{
  "n_layer": 13,
  "n_experts": 64,
  "d_shared_expert": 576,
  "activation": "swiglu",
  "moe_layers": [2, 4, 6, 8, 10, 12],
  "normalize_top_k": true,
  "balance_loss": 0.00028,
  "init_std_router": 0.021,
  "vocab_size": 32623,
  "tie_embeddings": false,
  "optimizer": "muon_variant",
  "lr": 0.0109,
  "seq_len": 2048,
  "train_tokens": 732700000
}
Below are experts of layer 6 (counted from 0) of a mixture-of-experts language model. Rows are named router (the router's row for the expert), gate (a neuron's input weights, with its number), up (a neuron's input weights, with its number), down (a neuron's output weights, with its number) and show model dimensions 192-223. Each number is 128 + 32 x the weight over its row's rms, rounded and kept within 0 to 255. Numbers have three digits each.
Before each expert's rows: a language model's description of what the expert responds to; "comes after" lists some tokens at least twice as common just before its tokens as in all text. This comes from a sample of Wikipedia text that the model never trained on. Tokens count by the router's weight.

# expert 48
It responds to: Proper names in lists. First words of team, city and personal names in sports results and lists, such as New York, Chicago, Arizona, Columbus, and genus parts.
comes after: "| ", "(", ": ", "New ", "; ", "= "
router:174135190142191105143172115131121114136138122104134140120120113169101158168084150089130150128134
gate0:136130096148137110116160100100112116108115046073188162111151086141159073189128176190068108062134
up0:131139109134081112104145123141182142132045139106084134100107111178168117150142128156120102114131
down0:095099106120149140141158121089148170077089133137093150112156160152142146163116097143166115124131
gate1:154118134155109149073132121092131104097107167101145089097127144116058144144095104142093132063066
up1:093120135117132096146088082177107112117131104162091152092163100150091141053156106162171128137169
down1:088110096133161095176205138111102078144228150108132122146126088104094181120122140147124118128077
gate2:108150061100171177155147135156088108128157135131121172117101106120086148157123109113046111095105
up2:107136143117176104143157149060080146143175130143155173159125125144141068112186151137147106129145
down2:074139098131069149141105164161127163173109100141166201148092103088116124118113073067159162120084
gate3:130161088113107109137170137186071125144169145157069125139147186111162133133143102080091148154110
up3:122139137144097120101204109165141083146155141098078128123122162079100125126108183152097158133078
down3:071067109111138134092182140207153179124133169164126102137141153179082132109110123152084156103143
gate4:061145107076137085151158107135088173127171076152119091108158102132165142159130098112126146118125
up4:151106130190139202094105122106121069091101145109158140104094115126113142074131131137138083131116
down4:143097140109127122120076151146164133167077100154103187173094160091152134115118202161132168097061
gate5:099168134117132152127157112121136160189109133113072173138140122155119186030129091067141161131130
up5:087132114125075107084144177160084155104121145182130099152079196133138117176101112091129113082130
down5:220169172140197142141122145164160137082151168166095120183190135090118179098123118190113121158181

# expert 52
It responds to: Sentence and paragraph boundaries. Periods, closing quotes and paragraph breaks ending sentences, and sentence openers such as He, His, These, that, but.
comes after: ".", ". ", "==", "\n\n", "In ", ")"
router:092192139184171123134094134136141099143120119174122127136131176091112144142081177201159134131109
gate0:088145168131148170148089139106110135134092096118151107098024073084095134130149093078179047121156
up0:148163125097154105124093108105164115124110130170118093180100097123151140137135173103155103135102
down0:114146166084192173145157123140121144192102083138162146081163093113146164133117167073099094174096
gate1:114121178151113146137129130152166126128149091068145053137142100071133135142134079158122177164163
up1:115123159135150165136044174123131101156120097126118152164130084092151169133133060101142148184170
down1:145067128112101135153123198140053158124130126178122136069189135127149141079204066131074095107077
gate2:188146096170182171190149127160126107112099140147061138119081073153168098154164137124141117154114
up2:111158134142140136154201174181114075114113114195105109144119089157145110113132099150104128198165
down2:168135084132127143091201089096094121170132092113184140105114111082146167105158131118165119081120
gate3:145129146097166118134103116103110131141113099115157121127141170174145099106139084071100070178125
up3:120123130180123138129086194148142134132133120098079053145157124110142125144103098113124116121157
down3:106089137115101142155101122129155206145165164199185153151124080168176197142174154145154099150132
gate4:152081078155168130169138137150130131115121135107092154121122137124140132115092103145116111119121
up4:172123124118094114127146110171129097149151152073148094179165134192169224099156119074118095137128
down4:103139140135120116162080155148147081148150100130104188129106122079114131140121128127067105101120
gate5:140118105114128125117189162132066166098088150061170119187105092129122132163152133135137116095146
up5:155143135151195154132075208129154145085106167099166117128071124184147096141137170152101208149126
down5:134105116071139167149153109105088080122112129090125135114132161124131111108186112086117131128110

# expert 31
It responds to: Determiners and modifiers. Articles and determiners like the, a, this, every, plus adjectives and hyphens inside noun phrases such as new, first, Indianapolis-based.
comes after: "the ", "a ", "The ", "an ", "is ", "with "
router:124108131138137155109142092105127092085123120142078093058148206120117148143163128139141100086215
gate0:132127176139147108163123115161119153086064136090106149136113100126116114190149114090116175161129
up0:147106156131162147149153119097181219142134132101190134162089119121112138157146127102102115123115
down0:152089084133089103112122136081167148111150202107116162128138111133082136129144175137098143126107
gate1:125133120063135103183081161153151144114161059142088148096116123144058107131072121161134128079122
up1:106127131157129197118192120107119125162141205112151087157175159129162107114153152107100112147146
down1:155149105175146160134078074136132172149062165105155097138121062130134114058150128192094155143135
gate2:101196126151127110102097190139148209178127151099124120097157181083138092148131114179133159116177
up2:146165126135058103108131160171137105131137054098086150087195184079136160118182174212155131130147
down2:112055114181109164083127145081161129107097128097139064134139127143081145109134120144164155116121
gate3:132114068130148139076110166150145122118149134140133132096108072121151135108105114123114181141150
up3:147101128141141164156080122209150127157176126120191146069109151086124172155124095126130154102124
down3:078118153181090134154166160077114136068143124174139159112056122114171125058116098091154115109120
gate4:082166123078153071109105113152063102122174064127134186137105152152073128110107170167154115111157
up4:145124125158129183147043133161124119133171116121088103127174125127092122161142126109124174124178
down4:124142106116108129095109136118081168104132090105176133074125105067142139154139092157124094101147
gate5:136131147126136066113080089121147084146094142119137135090084167108100133133063097177118114168118
up5:139148101116125147126182182164110197139175120094102162112128126106143099101178156068131150118115
down5:104071098179108110172183099119091127165120112176120149141169147144126148116209133119128199138148

# expert 50
It responds to: Digits within numbers. Two-digit number pieces inside decimals, vote totals, percentages and coordinates in tables, such as 13.56, 86,028, 38°56′.
comes after: "the ", ".", "(", ",", "°", "The "
router:050105106146142128176144112152085078129116071131163152110148104064103122125153119118130097114154
gate0:125153104129143068151177193153130180127156173146138095121128117163124160115204132186157091159066
up0:073177079102165112130097093094080150128200088138159086148060130169150124128151180161111104116116
down0:074139100074106141088134142136166182148138124135129164067093127152084138113074113142125136121140
gate1:126128131127148074129071113127115106132143139094152152115159113086174115171175116165156134151097
up1:142135090115094125143104101073121177155149109158121078158065137145109124095125063107166171140143
down1:123165040073099146098138132112132115153117160164133138152165147144124072097150112100153104159113
gate2:146182139092176177085111138173086177111135040167146119107107092063190061118130108131111098082201
up2:145173124113184110092131148190067138129101128130146101094112067122161094147084095136113079129168
down2:191128143085112114136093157070095121164100121092141145093114116160144127107152115153131189091093
gate3:128091157142072127135141104078090135118055093214143136106099099122144171170086147113114119059142
up3:134133117167158175127116164140167101079169118085092167092158181122170114149180093139083094176162
down3:076109138128197143119106188161159134189135106049086120087119090106143094091123112124142192078166
gate4:122157113119118130134136095126063142157132147096118131091085090158149156116156090151132126100171
up4:101126148107123163139128100179134168132122089117160153175115128119184103092123176121201089123129
down4:113089169152120152130134097169147101152101085102160169131130166085158084111072190116107148108184
gate5:107072139133131135151122132151108074149157155109151095135141171075115170142152087139159117082127
up5:153182143125113075148121085061100097079116106126094198112146126087101115124093144127171172196125
down5:145093152154124160098070110130125142128145123138143085117149112165158107160145098173118131130117

# expert 21
It responds to: Table cells, descriptive prose. Table pipes and line breaks, plus verbs and nouns in descriptions of objects and insignia, such as holds, with, means, awarded.
comes after: "| ", "a ", "is ", "an ", "\" ", "are "
router:121156080141145113159072130141133116156103147128133111146105158109107124102085157153133153081163
gate0:126109145134114109143153139136184164115137093123139057118113107097056158169108149161148113127155
up0:117121096167124089098155122142132156141097145125147150155138152146074096099182117072119099119159
down0:114176095166099118099124153179112159101130159169141129108092118174175170177095119074128165146134
gate1:113096196122143139178083085118143131125113126090112103177147132139135132124147164072108097114137
up1:114131054104227148138125128092080118121144107209138131073131126111092122133143139141131153122118
down1:129106137175149109113142067133111115059170103144107102071147092153142105101122155116110126137120
gate2:112127159165165138147120049193092176076140170139097115134160146143118101107123170162133087106137
up2:085136153126120120126106045152117131159108184151116190162127166130124143107066159153165093111131
down2:136126135120134150096152209096168158138186138132163166179133160180112115185129138182140067072131
gate3:114135145137138132074132136170137093150128125159162163151128078119153128081125112093066121132163
up3:152149123101097077179112082107092158143166146134121098153101211082110130145136169080188177053148
down3:120119160094148112131096154139099078131130114140121126103108112129077150131100111137116123069107
gate4:089154120130106156134137132150142087108141133108079105089140138120137117135087148065118096086107
up4:079114140162137089061125130139141111168137070096082168086153113172097128080098134122151105133090
down4:112124070101148130098131180200108149165159133147138161113138155081082078078074128176098129135124
gate5:103121131182112169129134113226092139093137157173092103093116126138134233147145129158101099106121
up5:091130155138069115131135133170096184080115080138093149155088135140137149118171136151115180131128
down5:152096156120107092145126163114105114153105133130122160078037118088153094186118166126082103098150

# expert 1
It responds to: Article and section openers. First tokens after headings or blank lines, such as The, This, See also, List of, and section markers like == or ===.
comes after: "- ", "\n\n", "==", "=", "===", ": "
router:163118080150133127150105111126122123128146075118113145084076125119093158166094178150071111051180
gate0:139117135124114115168134165179077091059137140114107121147121147105080102113083137204067205157142
up0:124110138133185105126145107110178167159113082113129081150143145118091064154182088109176071176109
down0:141167139184090126176127096107110136104146088139093089144135131095119119072139162119125118089146
gate1:103083105150201066039120089113141122140102132109216065152160085133151073128075106144101130117147
up1:116139135156119135182161121130114240071174151170108123029095180181092122102171146098154122129127
down1:121114123112131093141175176140134169134111092143106134055116153211142134142097108060148122119122
gate2:103094117160123155045113087151096137096128116109184127122073082136112164110183158110089164103169
up2:154184132176169164167186145110049129160146130109145131112110152117138112158142167132147128125150
down2:108147147129083200145157146107147128122101101180117164125029134138106098179125082102134093082089
gate3:150083065164055194095092123159183083118125159098165145158071120112082153067130112130106175141115
up3:104131137166178123096106134106069160189149113089160148136143127162119158152061120122130103140145
down3:101145137153143143090085097095113135099099107151052127078121129125118074162221204183084115157091
gate4:148120112145114133129180131186088107097123119146087148094121129126130115134178154129134152129123
up4:146156127111095137164178175124075178104124163124141105143109100084103143193128071148199135117092
down4:121100083100096130136159119121125185119118118083161082146139152087108113118177078099161121139093
gate5:193151145087139081177122141115133097077149116174107114092156137130102159169140172123068166054171
up5:172171147148149110097122019132069109056121204154141123138207183187093126119098156150140195138125
down5:083088171155095105179100099109137082106142178147181088115155111129149164130116094118095114148111

# expert 56
It responds to: Places and years. Country, city and state names after in or a colon (London, Iowa, Australia) and year prefixes like 201, 195.
comes after: "in ", ", ", "In ", "201", ": ", "–"
router:100113173113152081164170077162109128112141127096098133082035145145113108212105120128115108143133
gate0:163149168168092065150129141062148150143138159102177126106140134156108163147134136119099123106143
up0:141149108084157175142105111156105179140116105088138115087121149107143102134080137158078104110129
down0:076170092111152169107097149139153072116077113183169160145132144127104076142147138119161119110143
gate1:119164102100187216134068119124140112120150064131151116127149141075114101110141089088118082101127
up1:156151100136120101158177134104087095079043202188140154091084134166142069136127110187163122111135
down1:069058072149115146112092160136160136102127157151111122097070137088119142162091133095126080143137
gate2:101095095147098095174134119114112100115095102136140118131114109150128129093186103113077112070139
up2:136183123148128152145117107158175166150114158134118116117127138162098163115121124137165115097110
down2:128141191141121191162157112113119161126128160135142135100155117123182163161058162179137156150111
gate3:083091117125111118156134098141159148094123114137146081105166112120077134106136174131151150093168
up3:122144124072154137136163090133088125119162095068162120106087138100093136087154138163142134114129
down3:159153117088164097169116108106074133140155200126096152138161115173106150107194097084155103081152
gate4:154182065146155146186131144141156044166104134178159156168116102119153146173134119092039097123142
up4:172135161199125126116152121123129121139126134179137049096106140168132104103120103162108150148172
down4:197095119109182106095158156110171164134144116127169159172166120162210132103136097154126111181103
gate5:131125147190164104170112136110114125107148127075174079093157139153063142151119114139080111135127
up5:179184149107103139097152103178132141138075128167107112160087086088196137139146104119154150121048
down5:074169056078118149151154121084069070175117159145159034109097139145139084177084159181155140121118

# expert 45
It responds to: Articles and building pronouns. The, it, they, its and these in prose about buildings, roads and municipalities, such as the two, them, built.
comes after: "the ", "The ", ". ", "of ", "\n\n", "was "
router:137113164158088189086102118189153102166123112168186114077150109155185078113133119148121113098135
gate0:157134110179145114136164147111103125094099103134080141087091085171140065123152113113136166140164
up0:094105198156125122126103116187135112153140113142179144126150089182178103169125149117109127072120
down0:146101112138098130066125115135138135133131097173128174093105092116173133206105126148166133148121
gate1:138125049101162083111156132145089094097129105153153121103090107081134083145137102150100147162100
up1:138082116091134129143097099120090132087118163109127168145169130147141149121092145110140174147132
down1:169089155106165137162136059131132102135130110082109067147135204091170124137155165132092101117145
gate2:138125137163114158161115182157126163137073116179167135153119115112175165105119187176087155131124
up2:068155149136115101134113142083095173104084164068080161167134147182157174165159173081092139130074
down2:104147098165117185098109094128135119155146170117101137073107078107128154068180133129190111116132
gate3:155105112045166096143147096160069082169143031132095183174032147157134178170115103099130146113113
up3:136110125047101136142085096132113141122098121103110145184149136171092100168126167081114151092138
down3:143104092147146090136147172119127171088158123145103085145125178078111096080131195125142136110120
gate4:136129136167150090178094114148149134105123107068106131096117105098115129173069124109113099106119
up4:114051101108117147106119114147088139203136156171118146146139165109122097087121098126145062143151
down4:111066139134087100110099149106140183155131151107141144175147067133145087064141149158112171116112
gate5:102146130153131162114139138152113136151143159070147072200148107110080086123094162105094078117193
up5:121102159135045114094094134122038113181100111144205101163121133103062091135147111171095072093137
down5:107073131110070112163181177157132094141146136102126061184130146122119163106150109128094129142115

# expert 19
It responds to: Digits, scores and word-internal pieces. Digits and ordinals in sports scores, season records and race results, such as 3–4 and 19th, plus middle pieces of rare words.
comes after: "| ", "; ", "= ", "won ", "— ", "He "
router:133133086130168084156099135110109131117139045131171055110139105103132169195110126113150073124145
gate0:151142087061099091073102125128104099171182109107105146114110070158170181131163088131097123132113
up0:136149072116156112091068135117116139140172074086118111085156086160125125207129059089137140189165
down0:141117084151127106100107156018154085174173124130162150119096115156135181126122094099125122072129
gate1:097083114168139104145062080125113176121106156122132132137175138148109104126140096099164102163089
up1:128126178125151186140198157158107119145132107101138110034100161103103152166106204103089138146132
down1:124119130094167124157065210157146104141162087096128161080166096102095063105079157189115131119083
gate2:060160102091199160093093118106106086159200119175189123140147088038178122128119133093146122145124
up2:156158142133136099192130137150127087088081119158156142116124143179094098132129081140159111105118
down2:142143147131124117110108073133088197169086150109106108092117150182112102162086094146077143118146
gate3:204098106152123122110079119174118164097080121126188160106100125142128122129135106120137164116086
up3:164146093102141091184116145098132095142116090118157061131087183125137182130149115114127128081193
down3:186152101142121157172133176124088151184137204144085138089067076066119127118133114152129119110092
gate4:117134126139106114193061165084130135124105090102193095159140128193097128175129139124121130180196
up4:065173107130110162118140131140131126135136116081130162090206108055076152108144138085144119126121
down4:158112058131124162144115133171082125096117144136186094128091129104175070131147090140145148133149
gate5:118093148126092116144115114121091143164100150142087111131126162113133103173136123080157128099121
up5:160118180137087089148091149111115142133064125157114090109173125110148116177102170146101150112163
down5:116119102123110148104102167061127097170136107090182091168132122120116107124089100125130138114172

# expert 35
It responds to: After determiners. Words right after the, a, This or Its, such as further, video, gift, and table cells in vote or track lists.
comes after: "the ", "The ", "a ", "\n", ". ", "an "
router:075143151176075135128080136175063131132144095113115082085126161104184119126148120149176140082165
gate0:102136154120103162185137177158039155196112143102101112089156122111135152138099070114132103057122
up0:104108154108117154098103132114135101132110137180151159121166146172087132190092183127124157123132
down0:080065120092112154098136087116064158092139116179159151180117051163029110106163156088092107143180
gate1:144172154129098129142119073170115157093085080147134141121119116147135101165102128123062126095094
up1:109156091197129128126149140133158139061075155126168126124112131113140094137146144180155117133157
down1:109149105130124117153141069120125127109114136137083157080086141086097096142137134112112068136144
gate2:117092161180159116137077077120135083150117117118153156122076152126138132080112080104177093133158
up2:112084144155171147122166148057152109090159154102170083126103121151146135077086160142199186123194
down2:165156105132122109076161105072147132125081089160183158098111104091155111153129143203096101169103
gate3:138160182131143136153171072212095224137138137132164116184072124100077114113128124177092093063149
up3:133162116111100170107086130049108088150072098116079112084130117133126124163140154071139140161080
down3:165136096127121058125157127122173148133155086083126152136100132082120060145190116147140112166088
gate4:135073126125089188156076143132114177122144115129086079162164164117119121120152150166148118066113
up4:126177128140153093145198169128070127145166221123126183157140083080167116079112152101072128173165
down4:090088206065161134163118178145119114125082151124119089101134164086121113106150164136175084187176
gate5:213102149174110112154158107151127100106116182109161175146114115136121154148104176140111121110123
up5:045131107108116129146117149125144125121151151178039119094132106140133113099140115158182139172142
down5:080175140108124157192086088160155137170109192128096130166171099123113185113069076171068122112123

# expert 4
It responds to: Biography section headings. Words in biography section headings like Early life and career, plus sentence-ending periods, paragraph breaks and his/He in life narratives.
comes after: ".", "==", "\n\n", ". ", "his ", "==="
router:114126088177152127072052120160074104134167093071076133101072134145148125132098082126132152123171
gate0:094171120115115111083087143082109108125150089064133151119130090121124179131140185074129145164123
up0:179083149092107157114085132088125148174111145126170106089099130067124150135142129155106113119097
down0:107144138139152096072117119149090136139120132141118104124099169168069121120122108158129099119115
gate1:104114103120234144081172101186130070106141126110101089179088180127134113118133095086171113150159
up1:162146165127105101150146138112114160163102102108136098112116105115084081151101143090087178162159
down1:122068152143112116095127114142098192175116150168078096112148143109085145159153161143113141097147
gate2:100127151146078145134077124100119129126131112084081120083166151110136194125170105136175137120101
up2:106087139101170153080119125137123130153179129152122099119066192094157144089175155189104159116119
down2:192145137124103133162136117166153077157087138114139179134069170160127096133148152089155159133140
gate3:144158116198193126141105156160111176138211088121128099110130149150140115119149152128160094115139
up3:162211135134112146153136120157126140161132109078156080121073137103158094109146140085128137121144
down3:145094158116132168134120150088112156142115114086093160100153171112165116141138137114102177186197
gate4:133207119182091102130147146138154143092165124125137116114094088122162116112157115119117143118110
up4:156077099056146162160141158036104158119110137159110082165156182100125137098122129093133107128134
down4:130065114122110164087131127165131105106131115127140092155172170128159122105095057128141072119109
gate5:103134082146159149106070081126135179124143090168139086151100134158082141092110062131156062108199
up5:173184142111173170121139112150101165161147115163100110085108076120102081131140132123130195136114
down5:093141147158105078127132156098106092135113123115122162119091062099136155073177122134120136119122

# expert 22
It responds to: Table rows and results. Cells at the start of table rows in sports, music and election tables: rank numbers, dates, medal places such as first, second.
comes after: "| ", "|", "\n", "- ", "–", "°"
router:155144087087147129139189152142102108090135119125186084151131098114143145109099112155168160120135
gate0:071099135174061153151195109115163085139156116125117104151103129125188150122125072142162151137194
up0:121074095096097181075177103164153142139137092129061201128109130093136140142117141150083125140093
down0:129158135149137115138106067167163143164115085061153138134142136187218151114109127070102096152150
gate1:123156149101139140149116145106151150100161140137109135113105133131141112096138144198098207087154
up1:111198117157133104161091072151155149130166171145126166099179167159129152145121163090174136115150
down1:090099060105118128144082149138132144107141135175127150120139104172156118081104149139089121110161
gate2:135110094120153084189113138114078146094168110123134125139114143104172125121113152169160145095173
up2:140105172097175155129108137092078159068105098131091101133087106164103143135181109148139085147164
down2:124127084107088186123162099074109107133093102146173124142153134155156066102142116164167106107076
gate3:129113084134194096148115087142178064078117152117142152197114139106146154140069091124185159082153
up3:120189119184152145157144088020177165093111146098140140183108118132190146157126141111094166081103
down3:173167095156086186118113079107160192059041146143142076184179114158126106158054087105093125090119
gate4:144145125138078141170170154126086134093102154081098068103184139168121132138092130137172137126152
up4:199141088085090169093156091144106132153130109126084051114160132096120102119131149122194103127094
down4:115101108110111152151190154126142144077089118096111123130133112127079124140139123102110128137114
gate5:135128119139117159153131102127178097090117166091124092068110137117152134186129133129147176153131
up5:116115132092177145082113154095088174153147140189169146162088085150112151082096159116136121057161
down5:115068153162185105125144119117118136136132113197178158114105107193131149105225146081174134152161

# expert 59
It responds to: Adjectives before nouns. Modifiers after the or in, such as World, European, southern, previous, English, and country codes like FRA, GBR in sports results.
comes after: "the ", "in ", "The ", "-", "for ", "during "
router:089133100098139184130133152118116138137084060111139087089138086134135156134184124075135100035133
gate0:159144136135109208088077102102088220104084140121084109079112082137108184174124163145114136109184
up0:149165103148130105099147170133109113129168098095121107103151170120138104128136119182187115144173
down0:097149105183063095162199122130113153074131118131131049131183040153152143138154121146168126121187
gate1:074111104169122099110162088161113161113171098166102127131086171117180132123154119240137105162113
up1:086099136164087162168167106152089094101169083175083103081103175095155162118103108198120142119128
down1:085157162110055120161130102145067092125142106159112172152174180113150101149088106172076145111148
gate2:106137114107121048164108163116085107156093084140137133176139166113154129153128119152096129124167
up2:157156162110150069150173119122095155137137114162168107153115132171133150141077081132088117117143
down2:106131141141160179146138131126088117129143081088163111140109114131097118127100099127157120106168
gate3:132070107095154118164134100159093125178131117144111144097080152162121123095183174113142061114149
up3:108088143179144096131078163131156099146107125204071061126107161105109138147073135087122139128216
down3:144091205128158122110155163111078150172144083138068123160166151180087203122118155164129123214120
gate4:086125166105108131129089097135137084128077127077142077069119161152158131121145153132087152089175
up4:094182146166153122090139128160109166095189110116090108092129167100096148094135165155153123117149
down4:089150174172167200106141163070137131132114083186162117148116138156090169149170146137105133139119
gate5:092146126080086135059124123193122119146141131140115161117092141151154174101106153209187106090088
up5:126159156109071183083118033131164091088119106144091113158165164126112159119129150148171059197110
down5:154110138129114133131132118149134120149044113098190069088147122159172122084101166119135120156091

# expert 6
It responds to: Table cells, units. Cells in stats, results and calendar tables, such as month names, DNS, kg, ±%, Pld, plus degree and minute marks in coordinates.
comes after: "| ", ".", "; ", "|", "–", ":"
router:151065127087135095110096138144153121055118108122112111120081090135127138093131147175128136157121
gate0:130111076151177157145204122107170147077100082164165118145115184112164124097115138138161124140123
up0:161144131117098144150133098123100126158183105133095160105147077091141103063133168092113174128084
down0:168174079144205118087160135113114164164100097098140155104102074112099133174133098072133133165145
gate1:122084072124165132098055119103083106109103089110142098149122178115122087150126179185168057105116
up1:105126049156133188087092098078115126114127089110117107135127121115142073130129153147152102133117
down1:139146166112110115173100103107153132154176133074130141104108129151137170107114152128086166148120
gate2:155152143131111154131136129129180133160168091171214145118111108180071168132121110151182115089134
up2:109139115119135082154106128166115151078140117063098122114141193079095118159158127091120096160154
down2:098131148161108186160150105125075126117145108131132172121139129085157149158176111124146103161139
gate3:113155136112103108086147136070127085119111167115143132099088126182109123123157118091168165081106
up3:117118085125188131117149102154078150121182097151120124096125136126103134119106130112095083178150
down3:180131162123124111152136178103071136100183117106166114192080120089127114130073124135139116101178
gate4:090110155166124122147132154147152164106106123134163130143124161116117145094117086120135153047108
up4:130111110093121131100122143055162146151122115141109060081159120139114127070153146145177168122104
down4:153074154102161111138107173169151169048149167182091143115141199133129127107123134123044164127118
gate5:138127142115187156106119139110170130133148134158129079137144177156107111185119170118136134096138
up5:134169147095167151134145127106170140144148147168158026127139162191080123141094140125141161126119
down5:119160120113132116117146119131121122123074088138120128157119089192126140110163135091192170144109

# expert 55
It responds to: Infobox labels and narrative pronouns. Taxonomy and infobox labels like Phylum, Location, Died, plus which, he, his, was in biographical and political narrative.
comes after: "- ", "\n", ". ", "United ", "which ", "on "
router:134140118152147197164094164136125125143097118136128131115127095188156130172170094149158108111110
gate0:138140134179117169123089110178151092191135152069176135089121114155138126156108096093119081186171
up0:126115112132109136147123164155127157125118187217120079135147184079140145106140163099111143070164
down0:067148103147100076119161161128089107117155067123100078117159072172120108152159067103106138051190
gate1:152176121151149122165082140172084151150156092106123165133160084114129134124117137155101091125044
up1:169088107085130104068120084189191086123116128179107157134132162148059167162169102066125130156115
down1:093165186101156134136123116110159169105117064111157132097076109133147106122115093114124108098132
gate2:082080160136157132134127130084157219159173124105100129143172106107098133124089120073094093131121
up2:089113131125154148180093150104105065110114135164107169089182139093124199136139074141155109137141
down2:139177210068153105067126121088125134119199136099110118168123199136162123117135133100130131145119
gate3:111119080178162142061103122099112146132135124106119147092146155153103141083034092103192136142133
up3:079134092092176102181119119129157107142154148138152183129128128133154119137134140113109151121098
down3:119138129121125094135112116175172169132141164117093199143125125068116098160138087109120116144180
gate4:135085128118131119131092092073136083176102085166124106181099146151153109119067155082191123097110
up4:104119166165142170097076166134120125113142149103097183148135157108111136095128160175134153116142
down4:134093145158138167134102199128186141159161104157062119071135085098142130137132106112158169086144
gate5:079194066093093134175131148118149118128110073098070116108118163118145116117097148143122117161159
up5:109103088080155101112118077138138089063081102082096081123127127125111104073140127103083104129149
down5:122113138150154093162109121168165148147167113136124040081141153054114098116104138155109148115119

# expert 49
It responds to: Line-initial words after breaks. First word or word piece of a new line, heading or list item, such as Professional ratings, === headings, Track, Some.
comes after: "\n", "\n\n", "- ", "\"", "==", "==="
router:151157116149134078149139123156062076068112156108131112077159136145141149153131129107107154119158
gate0:108138107129139150113091140154156090145122124123117092106116171101122140150106144165094146116082
up0:091163090143180129102151103118105126071125137170131092158088130076072162144101146112118161102018
down0:092115119124062069112111109148057170057132155081125054088132088110142162135086120052146157142164
gate1:102052150154121152136129159121116115076135190147118141134135164125175134163114157072159165120191
up1:117106097111214110081159134098160103096151128159156106145141135147128119093129156127076187133153
down1:146090089145154112103103142204130111153145104119093087088117110138143113144111164102139133117214
gate2:114074106084132130147083103181100124144107071076137114182106205122151087170143118117135104096106
up2:108149136199114112157145115112202136107165092180124153121148040153075122076074186111124134134133
down2:155123137139069139131189141163090146142111153146161123092181075160111130161109079103053110095125
gate3:157134153178108081182116154150117136162182162086084087116104146092140170111166186113111139131115
up3:154122085084075069155093143140093150117126130086145122096082114152175135096173143094104090163142
down3:136099112110167108148142162119130136094121141169126163166115133082200120078177152095096126139146
gate4:097137098107135170144105174149072131163166063165181099159168091104149125169136113139151153118146
up4:096120094062087130081103146150071133148156103138187116150174090111148146143109100134126165112108
down4:106143101142138131130122113112127158075119170104136119152162114173121121138116157083153127166110
gate5:130102073148157088172064133204069117130125097112105112125156089132078094096166071189115154166201
up5:105157125085141211094192159095100136124136122099101090133156116101150134161181081029103147140104
down5:163135176109121135096151140150169144097115091123183147135104133155125055113070144155057073087081

# expert 40
It responds to: Numbers after delimiters. Vote counts, scores and numbers opening table cells or after a colon or bracket, such as 12,520, 23, plus LaTeX backslashes.
comes after: "| ", "(", ": ", "; ", "is ", "born "
router:090138122163189171110156111180125114084138038111148113087099101071091077085103076059048139066195
gate0:188135154118101125184105024112203185176139112108149162162126093095109106119113076111109083095112
up0:161132100113111122143141097148136128167147174156165134108082101147116052143093108140072160139103
down0:141128121119107108119182166113116118138103099130160103190079109145044113103108156087080101135151
gate1:140073121135146115090125148130082102140112132143127051110116138129202161112076129125125180072197
up1:173103072110129101072149186135107137121126135107123094149186154106152110126115092112132119061138
down1:131116145031139094121126158132066121112170104152145088072112126141141109137119183119139149126051
gate2:141033127151138119156183109135150079099135085092159139131103109152107119112147094103110112132152
up2:099118106143158117135147178087096154105113118105136165205144142135114106142105162104107112134158
down2:083138114078088122080160151130151156149144083181125130121163126113085081097120145158106113066153
gate3:152095078100166146125131169143093121109111089097148077106113148140174094121137137170131167216142
up3:147075113110139144110162083096108147132120146179172063131088112093170145149115157134196131118161
down3:140115100079103148118086175073110087142146198086127161065133116074153155165133113114230175127074
gate4:152152088179122129141152174176164172121117096066102074123110149140112109126090118137112105103145
up4:125137149093147109151151096141135153135133140078134143130137131138141147125128170163096159140107
down4:121158132153156128139116154121118108118114148097131109161212168130157134103065052139114123100129
gate5:146141126147118078080112039200171146095114117127162153138174094138143109117161146163095111113140
up5:154158112109138126074046128172139138057128108067162180142144113161087153132118140115141104079160
down5:161171149126153122087149093138096136117158098135073134142153156075154116112166137108094124179060